config.toml
d_model = 192
normalize_top_k = true
router_logit_norm = 1.5
vocab_size = 32768
norm = "layernorm"
norm_eps = 1e-05
rope_fraction = 0.5
qk_norm = true
tie_embeddings = false
init_std_qkv = 0.0304
init_std_down = 0.00311
warmup_steps = 132
schedule = "wsd"
seq_len = 1024
Below are experts of layer 5 (counted from 0) of a mixture-of-experts language model. Rows are named router (the router's row for the expert), up (a neuron's input weights, with its number) and show model dimensions 128-191. Each number is 500 + 40 x the weight over its row's rms, rounded and kept within 0 to 999. Numbers have three digits each.
After each expert's rows: a language model's description of what the expert responds to. This comes from a sample of Wikipedia text that the model never trained on.

# expert 32
router:440483575520509513450502554493554469485524480510464504514496480504560438539498524442496494539567512470457450496499482443416489562536499544539475474453517520471506526463517551486563506428459528
up0:465483481543546564398445466493501525492462479504539496494468440513498504496536495546515521405457506521450529522480490505459494469544513457545436511476515496480485504486467542426476509507483438
up1:482512514548493472547574484538414547473499523486515410491501484441476498481453488518593540463489536543504519546437516528449496451515536461478520565462551592539488444524535547527505529471439484
up2:470458513463451604545474566527493457478470504453471473530474586534534470418465525479561478562558470491489529574503434530421509462484460509488473543522555483534491530487512484509536553518507535
up3:499513476477545524498436449520417610506514500527523444552489502437452546528528550509432483551548433497495520442545479431465581461414493527527514541523419481508554505497491449495549479503480451
up4:517570490443543506502452501465518537516536505476522534407497500465485408481490496470500498478437514492465458518413482463421589501521469434551503498491505515554500479457534565494538471486503452
up5:477526499530465519511523518534543543483534508513502457511490493424531513498493494523587444498414503467518508585534499544516525551563482502507461462484493576505491486523535562513503509519535426
up6:545558506433504512464492539435532536568503403447504502566491464464500452439498457491490498537491484457564452487542462427541520460481491430576503555527477498466440539521494543535494493497436482
up7:432489541423530573515519489427511530506554515468489457495527527474490513476501541488533432468516519543391492561486522378502441482516537433589490496440465482526520505421525502516501466491474507
up8:520578591502600453523573490524480508473500515474547480582545520551491479548485483557519553518498520463492499540608498540413541542490550520484475483465511525508473438458522567505585488494474454
up9:491560472571494543532430520512501585487482498483489533517435514466502475536496461576479459430520505515531468560527440472488514501494531450447445537517439455528446507534518485518489526520527447
up10:497514513534437496531454505531496526553471473430452530535503509455581538471497502546531473497457462476514444494585496470552559466561549489555452496455478511474473523469471523471553580492536507
up11:517561489482563526512550461518533503481472523459460477472482551512539426481397527516485427459538553451409484566516453509515597474415429484482554461550513434538452508498488533516503590414485528
up12:483465536564506500475521553476443484540543536446512460540459548555524441554503518507534528475479490484525527489483530471431478480565551500512477524533536419545506439461452480481515517467424470
up13:474517463431519529512491510520522602558558516569515447506466499483499460475503514514467478552464488474528513514481534488440482497563431541464405528425484449484477552521497504477483440515465509
up14:531530521483507564562433504395490517443508531510463526498496520505501562554547525504538522473494507413500485517505451548522482496448458508455460464477480389467419536453479540502548524465506476
What it handles: Colons in infobox fields

# expert 46
router:446479535506432548516533514468507479526528443548503475504425483511483592559515538536447541527456572542511465508492525563461501426574527464507436450575520552489479403571498491507538542421495516
up0:543484581497494483493470511493460544484546531515487486654456513547497529532514496548522559470524486499468517511509562472538493449591507507516465477491547467467434457528463462409498559494566531
up1:447540505535398420566408512491520535533544490508476467465407525479509501523534516614422465492556499484493520553480490529570450479587554567515477459519488495490435506558503502543546506524482479
up2:504477475441477487497500498532524536500520495492488512538498529510460509506559506542477421534437499584504442613477558563502440448507549561483456561477485506541493434535471534523534512493536529
up3:512495512519478524416440471487510476482541456476466538465455491606466514464527539474474543482423500461522490572573556519538508491493507492463521533478512564482522421512497569473523515582486458
up4:477452549522527558491475425549535508509488461494490527547414520509512518519506505508499509532539487488479477512547507555514487473557497420432525528562528489487467412546491588542487580402486422
up5:507537537521529512532536579509475519540511476427540518550501554490516519503478512558560454558510470462546566506555530453521486490555489579424533463549566414502400417533533543426509580525501533
up6:527498510478524484551507497466503498553543521464558505427478519523493502506477479493453496488414501489499508572432449514484487514613479493430415495467450493480474411513493467447537495550540433
up7:501450502460534555445468534553540478509476486457538537540460504524512484459434482589557509553504539466514469545527496519486455424570528504480546578526452531489486477514436457509518492442508494
up8:473506417415446553475498465483523471505531433478566542455472519496473467505468516495499420486477560522542564499469487462492452418488469520504491549538471451560501512469508417455489495525471452
up9:567495538536510569532511516469479459607573503521444581436440543518432523536501500561500515520448506488531430488569562528513493414566479542442461484475478512499465489688464544553478462487505449
up10:532507533434497536496611550599499562513519534510513493507445538454496485408519513580505491509447534463556448570537498497520440439554437543531443522543501422481435474537527497486473474453540522
up11:525558513543457506438514481496438597461457455496523524555529554568446480497502524528423564487459523494488457443515479517502556507508451546528546548521514625508490498554470529472544500512561494
up12:440523510567451555460475502461500487514550440479433552562487468486401525460511498537439472445457495432473436480452486512536456461579495397472461478524477505530483479503397478539468495413515471
up13:494558500467550544426507435502461465532510523462486544446407547476458478537496559490613446485469447482528479521491443554512525530545571479477505494490538479451478527483471490490598516425465530
up14:493431491479503480451512440478471486520492413524501496480514531450414462527561508539440547514539443504518542616553497509523536494561516532407497485443461429553437440445562493496542558499451510
What it handles: Personal names and numbers

# expert 2
router:464497499592483440453481465411544515517506473537525471450595500530560508466541470472474540515545566478525515431537466531542490489465482468516448562444467517500549491488438518497555453466493526
up0:504597522463473545535483421453510502558551540480499493518477529584536500500472501521466526452464535462513486516428531484559516531443500456551499541493460527477501540454513450474462405509484476
up1:500497512521457554506558467465534555504516487545455532504511561544518486422531455487522496532519520502539502436539498560532521543460488510547482509490535494482505429427459501508499513482494413
up2:439560549536529460444541448439584467602505490490454603479462447502484545448529547540496435564500485528538473482495530489513475514496545490497477488524509445495494564480502540494514463492428492
up3:513593495537491418525503453533555500528511442492442545579527528540515472495511480469441471517553567533461456423532538498519503540518426455475536492463428477503581519455500473510475495556478443
up4:480446548536557401548550439466424468509561516504488432586464489501473436417570438494491495486495561451522522485511478474532491533567492463438510558471465498493466527398447509504547503575478476
up5:524518526488523480570462421470456515485478460489479452470523511456503440442490396503485461461522499491544555506486541559519448459542508443528440485527481408459546503468499490414559521414517463
up6:500525462538533486476548575488550617505555463499517483521520442516456540483461474532507449505527529471494459529563576535523505461504505475446474494491433547508460429462438503424529483481495471
up7:474544564543528510534484448519479602557467546518466496518521578536540545488511490463536476472528487526496441575495519553542498511534564541506455504450496452491547573503452516532523489515503556
up8:501558446468495539490508557493537526516483501531504481511544448490463440547580421517540470447472499586450481477454474520453420456463511529498445475567532533473498530524557460514525534494495377
up9:463518460519523526504484550433505490521488507545437520556527522529557548508554486491518551538519463540498506527506420456508469452474541487481479534461529489611478532606528453470535458512499491
up10:505523526548449492489508441556499490505505485445454467495456479511503551510454480489497474576450409477482496462541509489566555581418521492498388510418436554544566467504523466507489472541465448
up11:483462489514513502452544462474504511467525459434509514559519563513505497493529518530561552466523528545463475462492457482542564503576519486525528497502431520458560518565501505549491476514556442
up12:493463497504535475561461434521454482517438411509513473519515504495420537472565460503486443546600580475500483542554508448568429537510530542579518488530459477494537528456472510463521494493503502
up13:507512530524527516462482478520538588501562441489477535464536536530548541548575497532525524528557518556529525466501528479540486521566540509514545423536476455563535522432494573532480548564497425
up14:517570469554485477465478514468537543437479433537493377479502529479490555471471448471500470503459554413493502475531544536455504442501541448505513490480530497529474566473494563540458458518450424
What it handles: Years and counting words

# expert 44
router:479490524549519468463502500453442499472482534525462463448466475545601559541501507552516484512515509482487503467475418367528529535553454509516515580530496507490523448571535555471521533531531508
up0:509504492467539544513532503547473503462527545482483465495466501539525483495481477522545495559455544530481529523526557510505492544568513551471547532455440514539506479506465550444457433505499490
up1:469618456550502530480481483419499590469498573538496541449476548501485568503512524531520493479554544557446499514492436458568516499515467499459534574471449502505532555560516532466439539506482479
up2:536511485499573481495477485450522529527490572514448464486502549592593517508506538551535468471428523445444550478519534448519468532500410565535456532525495480510490540538471565433502469540554445
up3:544524552469524538468447491460442437485504508451485522432482545568531512544467507494564488526539499412587510422488504492496551491493431554398500563543490429488454472521520522406424497452505481
up4:520504470481479421452500425457432544489507555527490500530442420541534580490472482534513496472446459509491557543452488456510483537461483481546523540534495490526549485561493511523495553495508393
up5:526512501451532517486488579477466543449497479450476512465496444478562538489435440540519546489470537539498525500546516507471432564578463522510565504430437456495538479557474502476502491497523469
up6:544491500500512512522476497482467457481508499474482491543490499570519501483498515576548521531504500435392519504540486453531462524488489524483488574490513518525550489439509573462450547522507505
up7:474612444482502461462536468535494540495531538484501518453488538525507537486512570499490460473526489443464485502483518499553472448603463525544490508442451487486484474480434513519530496509487471
up8:501512486500501490482545466506474562462534490423529479413434540455588482550575475505472476484466505542442515493560491518504511520529504502461452541573489408427508480539526549518580445548450475
up9:515580489485482554515493535433501500536538525488492528490493450507525444464538478598486444471431511481417471575431414399508448515506399552498523513434473479554442508519475544487469491522474522
up10:440517570489465486441479463481449531532448525522452508497460522479420535493478560509488501413448486423498557507552539524411468491498477531501543573530481462491483435461482560554547553535510502
up11:523449470480446516489524479565563470535504514440479582495464519509519510438474515502466471506534430566446419466456442491500497424499563511456547580564462461461549498528530598472509446554504414
up12:522569499441522493509447518558521572520542512421513525508557480459601544518526507524537545511504457547472543484557499491523415441542495499594575592538497450532489432576480480485496471520533521
up13:453474507564564453466498501489448588511489558460556517506536530544509539385520475529551555484477554453527487504468502435514397499490463505549580556534491511513470455505483459499551509508505532
up14:532492575543491439452506432512444517564436525531509452510425504541521509473523469535468467468478433517501511491467473581510471515538485547520504534443487438447470500572463497455491454523533548
What it handles: Word endings, technical nouns

# expert 6
router:562480502471509518521547519428516509466509428546514442475546503408566469503479567478428574516527565492487520459473448443490539591520550486566488524523509524436525597491485521575512520448549553
up0:530451466421500496465553398534499481464469527469457484564507472516536513462504474561510483511500483473441463529457489478531536543547496467498521541489458555503529515516517529473481510446499506
up1:521513540568562475484561466535464493491403566486526444520543533473514528505500483535473479543563534529496506493536512550455458461485437489486468524487553535501398502420491485542456489474501480
up2:514590548526551411452459528485514578517472493456446431473488500482470441545500506505450526544515509519528512494481533503530487476498475520549441490491541594473548465486542443539485441472499468
up3:423578481367533503490488466510455476485556448467502448572462497479553476464519538511491460443559489519509512549447503537503513503466428472525460496463510448448385522542488543496441519436498423
up4:475567530524466516503535507483505586574483505445533503611415479514436516498467500410467532501405551430481507512495470444528535536519483435452529560529494445496566494516504468491550521475503436
up5:489497561498509469504493431436455504459483559468559548528472553505505534463525458492525432444522514474457537537527506539533559523510487504580532541505504492407510532465504443426497596456495534
up6:559491482477521492494407489406511498515488573472475481547531578431549525474524489488490459547433550531523582505479492480509484476551561542499454562521511531471493565470508471494480375495478521
up7:504569543489492407497501529465518538488471452511511471553501541453470506461505417473486457518501530508505494491505487559501469453511492422524536535425486470458473492416468555504543474534552540
up8:519506524482467479467500523400468579527552477501420511529474558475462439510466484482449531537494554512451535521490480466455525534503567488498429468530539521481457554554516472560520422514485508
up9:486486528486399533565544432442470503492492457494464456473515542498453513490474441506486485471519500483447526558548472454432510492446480539451582539526446502481465562482529494459408524520533553
up10:541503499419524480477540505417532551521489483482510558513508552446495433415418539431480499546483465511495509486514492494522496466509518477484490500503465548517559560505522569487412487537472492
up11:428535553456473494513533465499506488547583512521515517482507643505475456480469498479456470515470481490435580497510524520475492585432487508505527527531515474540464482498511552507494563528526535
up12:551488516538573488486564474484520514507589470422497413543486525528424481558505486519507543525471585580497535489552490455535440509501455509447504489530504509501482469486425528510467532474499516
up13:530512551496459520552530524544528515494515516415453569512441599535486517493464406438508445468515499538509502500521483423454475579468492533462520496550491456572512509388500535484561497547502571
up14:536547485414440498511584441512495520539472486543512438551457532454489552465554499523514531492515536547542540555551503485518465550500483461491505477462494531474491497438487498479434463481515472
What it handles: Single letters and numbers

# expert 54
router:421513486499427534475451482508521487464539468533546559506561447489575472508478519461461528466605487431549501464506502475492474541451461440516489436498468487470514457542457496512528521488455531
up0:529536490527519532489443460562553559549476567492530565524415481540506479538504507520497468480607497511450499488460501438563456557486429483546477512476467486449442472548504461408592507486449467
up1:519536481497470481507502555537494496531409449394497529474464439417394479545529515509492518467551491500515528462526499554449476551532522527535477518471485549549419481506473522453545584433549476
up2:508512470471530446504497554538468427516499530513523557511517470507452478474433466494489457438547542473590477505442500402545440499499510473446546519496498498461457518543495511495478452435441441
up3:447508455487455530470438470517504548526544550452545524476544468499510490490523508516520460457538524459523493490473533475494553531506478447481476462483450487527446513459424451440518465497494488
up4:457526500529493486424459481446463522438530466490504491507520463521507426432456535512478460534467512490501524516579452502530471514465455463472505446539500459509429505505415452489539536469445474
up5:457450533505536556432481473534501549526457516450511549528520514535434373469531528520470506517534461523514458483513515512526462506497465477500457546466554481517474498504459471538557466578437572
up6:454496553462488501519482524478476472436572475507489509462525507472572505425488462477462477461561441432462481496551474472485471531550489403419505482444553488548478492510475486553459488561533453
up7:463473546473501524461536478524458545508539422541572534520557523549475510445504490439565484504502473468579470526541573427526539556546486506446498494468441452496506476458498523499427438420484443
up8:436495432491438515533433523477507551459526442526499538444516500508512512451496505509533452413513541437463539515556611486515485555512491496529518494520474427468512435572468478488533484451490471
up9:468436533508480510527489494500504542526492531440473559469494429526511440502519463498515454505520432477477609532494506468556537494475430491520559498401499453511463568540478439489517493515447524
up10:480486507475505552513494550531484522461457467501465505593520485433535523472575502525497529534387496445577463545479541542533490495562504540501494516531491515444480466481441511481488452487496441
up11:453517491458481551503470448499458572465463475505497502546495567480512482527500598536510506470544438488427568505579521477520488532476518431480487476477472455465472490518441437562551578566508471
up12:483488451438465476526537463473438422512510454506418553493513485493495466566517509509504459471506510415496514421572489466490531543557435472499466520560474522484482479555550434447524457512469399
up13:455576466497545541514503573539503495496475521440569590516506487491452567367513547563465497523522526466477526508455511480526506597467474530485432527515526534463403487500427476460533530448497461
up14:551536554490490413512490445468547463482479484502513459495525530480511560458480477457531488510438520450551558431546631505486481542515439474487546467490479429519472487535447422441543435489503470
What it handles: Team and place names

# expert 0
router:559500442444481562494534534480513509528482469480545565467517470448496598497547534510502527552486550562506563444467428475443475506518480470503534494552486481455514526525434525492530444495572553
up0:497566513484429586496397519579473527563536483444520459576485474579419472412475511513476531524514486512432467522547513448489472496540481459475500628446451473554487433481517537512451492518518453
up1:523564479498546502567495512453526426484511501444490467528509526392483502488486548537505498491477555535598621548518549516445494583515496509474483499540439512467482531483476544556510429534578468
up2:485563496597482510488467561463489463552490446453468498552493550565567530455510453541522564464519474486514503449465475462562518539423496581563534510502429520486536535465500516458544520490494553
up3:438489589510435532559507485476510480494447484508502542500521550457471500450498507561517528472517444531452535465462501448503583524539520458454520476443503459441486521497469529507544513537565423
up4:478489535543501473593489544561447534548491435567522506565514558455457512513426486478503438441478445477495503433521518498507561477542485458503475506520540446542574518456506431483561489475553550
up5:526544458521481552538464459516462603548552481453506479508480608528445540512445510512517459455429519533455461496502520514485441445520542520493537583472493486501469517482544521494454491479499449
up6:503469458455492576433549532516564530566536517451398523452513541456513495520508503555486474594527461495444584556549524502438474484538505487549537429494505450434452555507508490573509518480472469
up7:589501495557540508487522525538452461460475535529481527485481444443409479447445521490544538512491550522479483548536472469494444450479551486473492423479564519512425492557477470458468444479477472
up8:478520545535526509522533540517509540522459565437549575473478452514526442469435505427587484542508449508520520552491447467546564490475517568444468516519510415503542499522542515439557507501483432
up9:395481547522490475509474526528536527530496508404456511480502514533404470488481454493467462442498485506480541572445468427565459531498547494421526556508480482578446465492464508458462551552456488
up10:503484528450556512540522566501521617491468479503490520505508515516472548399482554525574482489513478513514370485465520537511577516489518503493503457442503498500487552482521473473499429534412546
up11:489467473451557477557528579497500516514479458498548489545453542526407566430528482464546422601492520483479482494528514507509531477552526531440449414568530440532493492490551502497474512464487551
up12:468485434536539507575519540551507539489513552431509458402554507542429592559466523455538458532506464566500482478518550517558534530496517520506451469449497422490471502517552497518492518471471472
up13:536482468484489543560461483530514480509455523436529507553463560452524467482566508476511534574499508463428481479509572548463499421532474540449490500553485519515426474441549495488441457490544560
up14:499451506420540508534532498516444538451429423485488529491506482476533527448509500495515533503582493549519577477556554515530440527536483526464497478511528546519483536499489505493529505445598464
What it handles: Final pieces of names

# expert 49
router:459461549410505501489523518549439494517379515510524463452489492415549415520537489464443449558490537514547472550482473455497512500537529530520542485570495441514512459533580530493556551433526516
up0:435491514469558541503518484461452478536520542471478520489467582533494433468493452474477440525517546500509499465441554512555469512479536579505495597497502458505460545563577518523458568488488568
up1:503536498464468530447450512615421543507449561489516462439488518472546417467462485550504484509499503477556470608442465510526545506518548486452550479529497482548499573560503470525524534489434480
up2:455561534487579467479501454553484574562529503456507527451542525513547453590572414524456464538444508503479462577569477491428463494483515541487518513504527450462483460469553491492521510495472528
up3:502470533430559497516500507517442482501495471461541523477496550493486449522544604517508529557513433472471488476545539472465499481522420545460459514529475432534457448488471496454503502468452484
up4:484583454479498478504498453465436539497532534475507488478509511526463480418545584498449411461471511489548487466442524432423523479449486478566473545519506511537429530389503541447555537545537497
up5:481518457464400508482520541418448487497470531464461515499448444506500440489573459601478460512430471501565510512504469485503557494502558548545493532469449501485500471538544500526460566500437450
up6:528438435487491550426543513457495546540485488484473509510476648557462471466480491465559521500499517468483510475485497450552500495517512453555459529473480459555431491467519468503511510562469415
up7:540530452443514496477532465462475503549491534408474468492452524520512505536490455442402526510490480540493560527568525516446550458583543512449454467600495437442489477488501487488514503481479507
up8:466507500468519542458503475538467554532532446480472511509577485498515508506426486539560464461498519535571523531448528509482458473520448528509551535487554421544478526555498423411532466481502521
up9:486472556432457503527519476516513532549487409460537423463442494524478512502537506523504468499504436488491460467475443501557542475480515494496537504602426477568447528491545516478522482486460535
up10:515508511470521466588585477559448470477495531527483515502478509577508503494468466519538445499455418458575504478511535521529586496540486521488522511494485522478387455552505587443520496502503502
up11:427493457475503473495472494518447513517512534577433535502489560460531492491531503561467398520554494469546501476567524499500532500521485566537504513405517506534464472527419464458496481562532522
up12:466538532410483527475491546531551476504502457467470530448552548475469514511488435509512478451511510469482475472493511538485481484467555533391499458577507469431455510465524488460532529439476430
up13:482530610482471469451490441424517423560503413535519495515541487460443557439486423521457435519452537449516441470546540496515442463586523423502473525498499431561448506508504513479451508470461520
up14:530480534423553459497526476531477524528437559429448483489527520516507437501526451453406533494499447431417487514522429490514430421545441499471464474470490497527492480517528493499572550468569520
What it handles: Mid-word fragments

# expert 57
router:490530441473513508523518479502552473530592499543490507483562453493511498414491457495496488520487597413473468450513420534580537528472505485539413486489478530472552555483525417432495518479530504
up0:523506446415543447474437502473496457543517512460469541499466539526523459534462562496515469583507585481513506519529496486506460542518511521466519488542486558519505562473491461476483539483481447
up1:506515482598582512428487489560507459550521533528454505472566497558449449522499488482485461519462515510543485526483466527494511503406525505518552547505485447579567482480510454420451499483489453
up2:517513460493595434538510475451549481515512510528427513551521570495511563476539456547463560529530496554483470490559522452492481608410549517529544527480487481553554519611427509447534434558525552
up3:498520532529442520517502493492523542505509527428558510525536523472502561530573545542549427555482456495482507557533493559621556488535481549514479519501483517433471480489483455435466515573498515
up4:533488470461534479567406468527517514517556531495476606505569506529447541487475506500483441452496540461484473534495492551491433594450465518507510591475498499490506538538544485472552514479525519
up5:568552487510523495432475508500510478553561485530464546527550494495438492452493450485531481517453573489472403492492452494508494532511502553494577587519479457457498493505519497509559448484453532
up6:416557490428432492497474490527518535476532498472515492552481430510509474447474549520525386448551515473534446570509487534492530541508477443461522498525546605585572451441588584514488473526467502
up7:526529592480536455473448522537480491488477507505470584556458452502541521455465474426419484476548529519476487533523444573508570437491508538486484577505507530499524434517522466449477523532505427
up8:461551463469529489474491453481469498520512508453510523518563497510534528470532453475543499557539540560543488544505527422499506511509504434512469543462514515483400482522443498533530517455481541
up9:486548463477564467518451477500508475493480475611500581530485519535476432465505451469541346513469522462541517498498498447490519506509545516497465530428474456487480596506487421501481508551473513
up10:567456535533518485503497498499475530594523487509419556498501564531492514622563453502492466510425396471560505573520478491433521523465481530562514552461495487630429531451429476478456452524508533
up11:500566553529492448488495490514463497596532416450410541523474485408522438433473487443538483537543549471426575410493504473510537457444548542524451494535419445517491467476461433520525435547522465
up12:527550480469581540490490477560469474586548476501552470507479587545472457526473474453520511534512466516513422479563538572510518538443530525443465485434540551545476507471490524509467530410445521
up13:508510508486504445496483484519512461499513515525488511534538519587499499441481473526475522455524481448547485546456507476570518484551461468496404584484455515455491506465472518431517471485556437
up14:562519500520495454497505480442506492570488496453407505523528456521481535492419539502477418441518479509452479453537451551523487532462408482520493556517449555454497473438452476496494495510485467
What it handles: Articles and quantifiers

# expert 48
router:420522476538499493523565526487470471492469464543532483598556471494535493515424504454532580464461454465503480489466499478574500478509432444530477458577409484456515464495487431495479506431469489
up0:529574503558460501495494502527519528496503458484498450521414496453475521461436525515444550418483522456448474537456511498464455483519475401518505521523506517439551444525413526450488454510525389
up1:441455446448487596516471520477548451429476479434482539487501534586502487545475490518465562452471475432492468530498486479552492560413463505461467554524414517512521485395526444471525535472441424
up2:457510501469440473519452496568478532531420454487539509497444540493570473495484443461441501499480503521557481517570496491506467512494523496481451461523426457443489441480433472483500488529515471
up3:514514438452472558478464503482513476505506561431559465553492569542564535528517532476496509500492449598549446471528494494515447544505460537477459535562420475537439532532473422525500464431442448
up4:461476523565463475457567517467476543476482470516396478579460518466500459508430513525533578462486447484475547516470487448526517490498460480557496528497478507535397480552493451529457561475493506
up5:455501471525517469509511547556482508508500505540496449534429512469467475459510533502459459454478454465537472539526571486474491460474491477565501479518449451514470489456479486511490467487526506
up6:478499465516520484547534474433403516477502544513568517523509477481502519446522482484544498447467478476516481510492489483535455441547444482492466483528431467509506520503496464487453512445517411
up7:517535486526447469456451515527485502499487480481507501414455513598459456477460521509435564522490510433532584499515452510516496488448512552503490555511461483496463518436473487470553481494419491
up8:473543464480485497467493547553416489574491420459544504517531501493515449533483506451534526433474487450505472550558415587524476488527474467488490488489426462477459522509451469496473506435459495
up9:516511460503535487565447533451445501460505467512549499587490520460507474474453505444502555445505460474532532561433486514509510505592501484520457525498472454516521555483459479498471500559515515
up10:447522450513452525524588517462493531483516514523504561599509489469514481462469418476524477470497513437474470510499536499515490527471449457522413522550428488463474441508485485410441380444406430
up11:531493461547508536484469507545451483493517442557505551478506501528471459518482484515445513502501444450494507499537469580451498410541390541540518488452463434463466456445514491518562543516451450
up12:526489486476486517487410431450449503516469520469538545535512459514534494503475532511502499472496527486491491499502489534442498528486440420479433508537466496595520490444410469476526506400462435
up13:531523477504390498464461449546548551564554513428509496490495510473489449499509517510559508440529472581558477465456451505519522584537599521501477481490474474484453456492540419529548524368509505
up14:480592474544544517451473510507461462549522528527518514549507488527459453487496477457500539406465513472449536473501496468479410431537523441456534481556462425507468563455423506488561571498484490
What it handles: Years and time nouns

# expert 12
router:511551547570453497419552518532484425498497520527490491412527452497552470537474510498480559513545532426510498454496496495554532519493522526452484481500566528445558429485467522520494567496468508
up0:563527449529474458546546530492525499476441503520496486533484523495463559420495493563553458464573510488475565464516517457529461532483580529548462462454537473537494482444441460525474544444571502
up1:468537477584479497498567462491521492497487548417446463479487532509515413441542558500417535492454491543508535539568437508516441547525462472514571542491478462466551474443478474540516535520458487
up2:513544461482516456510477480400494549425472513429483508517575478483489446579443506531529542479454513437507460535498466511558445426446532465464577447493512469508549559514465540506514510560499498
up3:528534437472554476397485458458473474482591515455517593467439480547457487543504503510552534512538573542513554485559563505549396524525493515484501525508561472548487428492515511547522490499478471
up4:520449571504442516597420478502550529474497492427478420518482584481481450477519447598526456499427468506568497524518474495480512527438506480516585538515506517506452587495538501513475424580516448
up5:584550489518445464403545497549492529449539556538470558519445559458574487505468462524539430452498468485449559416513506499504514536493502518431540543449535476480532517484474539505476493520443502
up6:515514467411452435448446434563446533544471523456500509420435517525503453480506467534453479480529519462508520512473496518583449558517499537487561480557481531520528455502464478513461525426506489
up7:474550481509499548476483561472500420550517546446503541470486536517458559416566524432488489532512513534460474465504495482514498451508453465532419452474550512515477527490465586580443552546498471
up8:490579526444490554476534493495449492445485628505454482459451498613509464485517494458466509511480536526480475493481511495505505531506439507528499508563527518471511512514410468489517497485458445
up9:501540510529443465528556450546406491496512491552486538510502535501473525542563473538526456501478501497473482458512533529546518526490573491507518512455447495482573510468485521408455525458488437
up10:538550489550481493360572541503492541562561528497518509457452553502438442535551483491457487453482514528482439480516470522506481429482566519450422447486540547544493481453530467507524486563484491
up11:450450533532511419485526536494497467450477428471408529515455484506505578545568489511560525536472521500534483542524577512527520462570466451472555531453512496490521500492503479443413513480490513
up12:556468564462512444499499475564508464428454564442402506500515513523484519451521565516485515532566490491508492453455553498531460578478447479451506520514511483523482477474444531481496572537476431
up13:570502530482480469533517515432552526519480495427440486460509544472529514509485443515506556493519493513508458414521542571580519531579583477505532510528436498477488493486443470505489478447402486
up14:531536517573550447439474521555491596505527529520533521567533487575504507475508492466503551498506480486476482452448551524489508465570455448505522507522522488459441482466507492550525467602537550
What it handles: Lowercase word beginnings

# expert 28
router:516485518484422521417446560572502460486543480508487497427535436472505545574539520499474479531578467561575504478484539498523533562497534564485434471518541513492504417535580508457524546430410502
up0:414490453460463528486474445475449503509489478470475589528514511525531456482540441517438503479499504576535540514513513478494486502516553498496490375467525504540472565485500497556469491513522550
up1:557494459471491526561481502489445490521499462451427499441413522534514504521495463453489424494569436491483477482567513455552534534435500470533525504498476547459563529455482534482465575456418469
up2:482518438497518533502495467529445532473506461470485523494462525529439533546533539497500465488507546533543474531445550512559589577492491462466431437534532526510453568447597483487515523401478475
up3:466502536485487526540488414533461527509519497543549490568488479464526568476487459535473423549573447457544510493468542498521481478488524450566534559449462431469524508505516526484460499411527458
up4:535529559465457494452473548564496544507529400560474516587479580491490571524538508557562474503521536445479565471496517491494564497414428433510540441474537532457500535417557511388473541475477491
up5:459559512480480529398470467507472529538509519516474472531474458454435505497452490467413509464467439494537486558515513556475455594475466554525449507465449479546537484469497463481542514529493503
up6:511482468580440584472490479553526500492477547452479476546544416482484467495509481580523494499589459398532506536519510518509533444458526431508504430479568570567460458495531480488547477494513443
up7:503457579451499443518402471562414509458490490426571459474536549461511549480520476508522482533536449519492446464457505413524450575493502488509450517513563485525440467467513477428514470483464557
up8:524554465438356419505483498484454530502501442526515515480579555486493480527501493503536496489534515549503558464502517446549508489503513508515481519432466455480480497567605512466517514445423451
up9:502402565542488475506455468502440500491540517478532597472468525469484566507399484464512474519470470606483522465519483484470481523429555553522521534448557520569495468506610535530397563501506477
up10:531521468488453479510481482484466551483574554521446468524498548497493467466563505495450492460537462514488491489448387509512559436535532514503450491534531485583493504463576499516596544419476490
up11:513548431536447420555544469452490541462467600521520553440488523468482500536525455548537461486530488552566480515524449478450485485551486522526537451582478530460519477508574489375514568513507435
up12:424514563502446507495495522498462484481502599479473533518536499469466460466456443456416469487495442531491463464606581504499538499489491536482467494524540497594441429514580435484500483497507542
up13:498462491446524484524510465508511498456612499446454482563472468504522506482473522533408401546502422533492485474433456562479511529509474513454516498578497485493462456487503471475540433517468446
up14:537560487512496469480497519537552453525481508440568472571503500488514508515535548531561477557533532551489499477588464560490512501442588512574459509486501478519476548436571494506450519506519446
What it handles: Lowercase word starts